From a checkpoint of a small mixture-of-experts model trained on Wikipedia.
Size: 14 layers, width 256, vocabulary 4096, 70M parameters.
Below are experts of layer 8 (counted from 0) of a mixture-of-experts language model. Rows are named router (the router's row for the expert) and show model dimensions 0-255. Each number is 128 + 32 x the weight over its row's rms, rounded and kept within 0 to 255. Numbers have three digits each.
After each expert's rows: "raises" lists some tokens whose logits its average output raises strongly, later layers aside. This comes from a sample of Wikipedia text that the model never trained on.

# expert 62
router:158071139160150124057137149124074122167126176179147152134176139139144116135134115166140154139104168139172105178132085155126195083125118124091144080106188143126068074163107103153111153143166139122102121095102151157144119196141132167090147205161143134175074200137097159132115147146125101144242097132091146140129151100153136130096155122117122139160160129130136084141139113081110176133124108118129113088065117112120113118146163132117144146093058074076126074074152126122142138109133110124110150135115080108121141142204109154179099063136154137183126160109153129049144105152091141168094063126101183174118158132057108096157135127098082103233159103137103178133118178149123181151129151143185149096163079133129115126131117137170166120096103169122138122104181092114108148120119186
raises: " of", " in", " and", "'", " with", " at"

# expert 27
router:110122143072077183152148108104163151143100157149180084096032116122065157138138131150112124120155084175138129156154160163121143066163103065139093080110131137098120133151201134113146204127158122089185098151148150144147135146142123115071100144131100158121131112140119161194137104104177117127149153142069094149158162136106098092185144103170170114108087170120128142137190096160151146165076153141148103131130116165137125186082165109151119040125086111142138214091100110132097117143071111138188132071130091123066159155119078081112118173159168147132151098126127158192156124090157156144147154143128140131169170088129119197063104096090164107160192089115173140148125105112114138174123116131126143096214120136105130144137102136126133114135072067119099160154126092160130087105088155
raises: "at", "id", "am", "ose", "os"

# expert 23
router:140118142089120135142135095096157165138091136132192127097143136178172088087129144174102113078154132136079126129110119076146182168054093104171147126136145145155178142190105114123130125117100150125159133146196161159070122153140118092118101125157138123067123160149081106102163103072116137064091083176157162109159102124119162129121138106164096122146131141077091156131113112130151176154032080144164131134122120170146160134111116112118115088117144122077115157110124202145114132114085149127158185173083148122140160170134088166175073086122173139123161148210166112113167122132103092141089186093109071119138106135101152135085152150155122124098117124097138109182087128163111104129113099030180160139126132158141084109139152086117122091255152088148129073132073089117077128110170160
raises: "ound", "ran", "re"

# expert 32
router:135119085160140103142082131115132196144143115104089062123126089115128195130183129133188119145161110089102151175125142160114144144174167156158073096130119154147109133131103100103131134123139114186169108101117129134137103086119151130045148134134135061094140150148151145111091113179157168094132123182132180096111084127128111050145142144085161075160111142131075173124145092134106121157159106120158184073147120107120069175143135105128143061166176142144094121087130082133114099117117216068157144144069153138129108066168095111160148109107109127093119159128140078114077095107124099048114201167173113053138170157135116111164172131132111165089141110143129166137115100106193193129096111130167076140209176151123132136067106127105131145123109168147065179142091132137128101142127185
raises: " |", " (18", " Pri", " =="

# expert 52
router:117110136087098170130143109152137083119126125120190123147093121118124086142149140090113082110104116112128121155103169144152124114093095130134089130112092090116142158105133117136145115147073042101161090155076073181147104081144085167176138123121068107145170172062125144078116085092144169159099120103098138090088099107119159176129168082142100145140173107213135130154115177116125144109158118139153136124156109157158132126154075107186162110153128172110111096114150103136093128136108141118145128198110137126126149148165100185137125110136184103164124085155075147127116089091031105114200089118210035137142131120143163131166146127129143136153155128118147169124098108207058083096125203150141184159123129163153118212135147102128126132176135169088087148091099150116074143132214154
raises: "ts", "on", "med"

# expert 37
router:128096162143119124136049136127156166131105117101159159070082133121115144102143136125190126139141159147141114105163091122095116146171141178149154110130104174139179148070122084213096104101144112106150132189091157132109113113164150137108150126087162137043195097112155155163143095103150111120160197118167163148116140117075104150152111112192112103125108145147117103101115142119140128198181139150197043114227129124123134132113153161123143053127084082147083144143149115182182157118103082133110159146116204107121154158131112118132159127131128098128177139089128090133110108177153155090099122142155067060135149179110151118138153100137128112097139151114116165159161134093119141163093145056161142060096157055118186108096154100092168090166111112141165079143096105069115152170164107
raises: "W", "ow", "-", "S", ":"

# expert 47
router:144151127120115087124149080135084138165139082128117148097133141161135091154133146126178080151191161088150155088097187168141102176184096138137088115148134168102072119176178148073131117121105132123120157096139099097159104094114195127129108169195103123107109190140123091144141171178132126180198135100124111147117147061106160111095130107152171139100111146185149074123161113068131127196128127131088153143190110171096088102146117117135159112122081135129200135158102139099124111131101122115139132130146168042129137115067115191088170080136173147103114143149160093140163130071108114142118130148107139128122085154201163087108069134171167148182145177127127112091096175110029099115125122141227165129127109138104154102178126146137104069099123102102107113088123175147156118125099186
raises: " of", " in", " or", " and", "ur"

# expert 63
router:129154147092136098190165148098118077153150116135135097112117089154092127117102100106126160179130199126105146093125123156118119097118112120143191131154152093128121152187178183114042132121159155166062132089123091139128130153142120135117149141165235090145156141093134117126144112130168147077107169114124121181169048152123137196137128156182150132134156035125121133116109200168142122142105117140125151119147119084151105104129135098143124102185183070178088129102088186153161102097138103083114133164068146115141093156108073103121133188108125125085136119171166137113140122101161122085132130106142086052119101096131115157103124131073162143105052130153091067115139127093127104182162144149134136176073103144090111115158147165153136041148161100122118131144075204066106139119154093
raises: "ement", "ing", "ment", "ution", "ional"

# expert 6
router:158148146128083175130098163169128102093088107135112072142147166124152092119110150102047134149079147154110162118137180141146105106064091157096170143125161128118105156130130161118117151112132130130056128138100150154186128185159183194135077151143108138098117102205142153122098122142085169109138174177134099139139173149128118144123148152131077132206182085158185089120074121111115108145119133082137128123134088104091145069168172064053152138174087138158141089042143090106211042116167160161098114156130118128080125150165153106167130143139129161126145160128213149115136112162148094176121159106126160170119119118053162139110153100138134163150080120099104136138177104185131143156139174137070157150139123131160098124164123131099188129160186091094093124149146116143117115080107102
raises: "y.", "y,", "i", "ies", "ie", "les"

# expert 53
router:113138118130142117152131095096155112194071131131163164089140102143123144143139121100061129158098169132099095147154124150166180149166129149129075198155170126095094174162110126129078128158117139097156093112101128121085096169139117102088137138163112037139123124107138148123170133142091130104122118140143078079101076088123163148134106070149154115126128140103152125150065149194076122117144106142162156127116150094100130086181121155122022141140126170119110182174182138164113111154111153082147152155088154114130140171093091133153158184201135133106155196105138142064105129094103051120153157136154111139136126105136062129139151108122068153088088151163093075118133167082125129130112140162129094136123110143140084152127097154216161028161198071135112143134161138123117105163198186
raises: "ed", "est", "ec", "et", "e,", "od"

# expert 56
router:092121167133060079191074140136144150086114146092110122151121198103137049106127085163084110128167118152145102129157181152159125148107106110102137165175143117143055129079117151119163126121175166065047155156167120160141141127118118140130118122095090126101095148138129066104150208154153151088114114126141091152069102103080119126181130178085134190083094195162114102158109145112153134162186126154148126135157045111125115189160174146085123157110158137134133144139119090078146195144164065107123158182057145114188144120135130145115168146110183150075101135166124107118041142157116134144127123098172151128138142106109175135128107097109150163157172118122146152156061186151067145095181127149185173124104074163166120081121140141133130121144102125094095128126104131130095138133111144
raises: "w", "pe", "v", "mon", "me", "t"

# expert 55
router:176161122152144125134115154130145140126146124120129117095112153069091113136080138087172108136179146118098144138145202126108155132153124127121117115175100083151137110161122175108153098090150088152172193165155144124070138146161090148140142137139069146086108169111147100114074155148096141132061151118154070140169117115094177132174038121175151061044103133124093131131167132159136127128043140193127116095107099105107140102138105104207082095131150148065161124177155163146092117139096168144157099126143140117133158183117138083169170057097135192098172111145132103181106160115101191134135131133130088096182096117154143140118109103124152120098126154122096095147114131093130059141114167123135121159183175063132155098126112106069112194144143149096169079129076080082128145157201096
raises: "ut", "us", "in", "ough"

# expert 44
router:137154133100167104097063109077131090085109184148093133108131066143110144114114167166121168155179142200113072120172138179103097102176189085068080170081188145106148138072098115066167147104139150121146180080114142100144088120072074114115166170129137153068151164063119152172114075156165113107096147096154051153107066202090171111137142142137087164128071106136168132137172076135113111156149114151146148146165140138160131162113134141129102133159080169117117095124101159153144118193102092143160112116106159177152146114121111139173106108116161128162101084156098154155159140147094172107127139134161173136100147177184161174137133117115142116068162146131152141097108115095181061108134157111095051134170140124158158086117180137107150161112126165120110149128152047121118136115113123
raises: "In", "S", "Th", "St", "J", "-"

# expert 15
router:104122095126129104134135090153108138125174169136102128142152094141123148084154121133130124110125136137133107109099150172165119118130167124114210118155139184101125137085156155171058090076142105136126072125116131150120132179084107132086074080142122083105129102144175104185156174117129058155103102123137087160116142136103113108210134150142099131100137089200128067104148171111055119142103111151143072106157150115183086113143135132111148151148128129118083110187178105103148110205152154161089177125180178175127177122147130127179127104187123105125075150085137133127124188162139216112174090184145082182122123140121123224129132111092050163086169094101110147125155114100091132122106120149080140146116102153139114097110159186107089140084160170123185165070164174142075105120139121
raises: "er", "or", "ed", "k"

# expert 43
router:122138159126084076117141052177091089123110162140105208136151128134084126093168175208111084144136183137139186156104168083161110134158156142119171057109148152138115097136114140068122115133120180124063072121082159122102105172133124117111151183132128126115101085106165143192166142139151145126151212077052211181137145168094138156124108106118069117135166146157112095130120127132167234138179058089098143138133138170079104154138156059111141122090103113148120116155147133104106163136130152116094110100156133077110111117106075086124070052137099123104111133120180170174092121148104139124151114071097184131106098151127104133150089119161137164145153160070180132128127126129100094104139125143146160093096075149122178129146124115086142141125147165112159150093103141108121113110082102
raises: " of", " in", " at", " on", " for", " with"

# expert 54
router:119089165122147132058053108142123115103186172151100131198129119142083141106123136093107113132159187142134167095076155126159105144132122133182113105086127176196169124053151110085110118126169085152167178165123076114104146151124150142127118094150193120119142169099074122110101121119113162141137114086214139115205098149113158113133124170139088151154101183081148148123187148113128105102146138101170114198149178155127184173155138112122110141097170124182110089138132123183152122133111122141130133143143128177157143122126135105157096201108160117193116158135141191139174150114095149004118124164122171101135129134119028152110103126167115157137151103136140150153171152141157112120166178100129164144156075143147114189096084107154187117172108124167148154085129123082099109116161137
raises: "-", "L", "===", "O", "P", "\n"

# expert 17
router:109117153133220144124087096079098156156155124124149200193090148042125147145090145145108164093087086139161100110128120186080116105082135058093119107114093119143125163155140174133052113156098107134113185107154110056135155145096156107076141125116066179156117137134133147135172131105134134147159148096076145135136076181105112123064080154129132120141209105073174142146147102097111150120138176155123114151119141168111039117150139138150161135168135114085109082074104150163089106151139137117126140132146070128195187143141192128087123160136157150121141149133164116138153120158173112092155152111101078166115098121131116098166081088105211108129155124166116173126106147126138078096132132118149128126085116108132193157185092169076069078156104140161110078127156112118094124093108157
raises: "ate", "re", "ay", "if", "ia", "ian"

# expert 2
router:131148144157133124186072117084159165112124137114088128126135133165130109124106130138129085115114136108104160135134080126111129170128060120102116121106159081178176179105122174153115133189118138168089051092138066175133136107135106130140143109188187105152089180131140106133102113114129112125070156161206089111128135113164124119138079134118091134060196114145098195100100111130093080100144148161076100129167115133123068098099160116101139107135128134146129159155208162148150129094131101147171106134136125116198143145182183118177140164102127136098096129071180066087139135157134117162151136128079099164073144055125174102120084123140219150168155135153133184108121121133096173132119131172088131113187127134136124079137127114112154155111125084112102200168092081116080165141077036
raises: "it", "is", "ig", "ent", "ition", "rie"

# expert 50
router:207116042120075191046111135124137132098092140137172114081134142138132140136065141153151155155157111163126096146180105141120115109111134101135113088150111162088137175148160120139139134111159163145167154114111184100146120132108126157136128124122149146119128150069149098125139140098111134122172157140133131040083111092126196170147164171156163159172105151092070151143136141072109092140084105112138199115133156154163155114145082148190143118096059094120138135091077087144155088098107106119070132145167207209156108111093119083116117092102096136160181141149149190110150141105131102114120164164121200129148112104079109160157135156122097152119218113145133073112130115094099157124148197101184114106129102132113123164112128070119107073114142155139157134089137152132139067150120030
raises: "\n", " However,", " In", " There", " On", "\n\n"

# expert 14
router:123158172087133169140128183118130144078125166129153172118066136094144144112141122113175169092100131088113135109152172091115115146160178137103118139140113101103070123142142101155184139158091091160096132091125152122107141158143131072119149093134105141133134129153061066092126142175110141097071084108180123129147158144066100111127203110133135082127108091107093159152149140171093120114137149161139081150094130101150160142123097120090080080178081120124123107086126176157121107179179113128097127110102095067171135097082112161087161114153145135157122108149099187205155079136110175108121191161077069128124046173086083144128115113170095098136092086168048142126117090181125176127095152099126151101100089201199107134148149118174147094164129155131153195107152059148172162114139132
raises: "es", "ment", "ing", "er"

# expert 21
router:118166157151171161149114155108118120104191146119125069151106127098126089116154131125072163070129103144147167088112152152141115129169063132108098116149119085157107155145103152110161130144165130159123151101167112123105131186058114160082068139096157132112103075091125212118113128149152155109158091121110161113074104101142113132148142147160115130068092128128161107152118139076104067072138097093078166110178064132219119122089120187098087115127094090091098108085135112121102144144152122140170110124118061108180131168099141125184162161120141141116129099128185101204176104146131123127089162088065162154168144148088127148097132114123138032160140150107135154142158117195045184135068156095116151157127088126120079124172113155149143160175148052151095130144119101155108160076110150
raises: "ing", "et", "es", "it", "ets"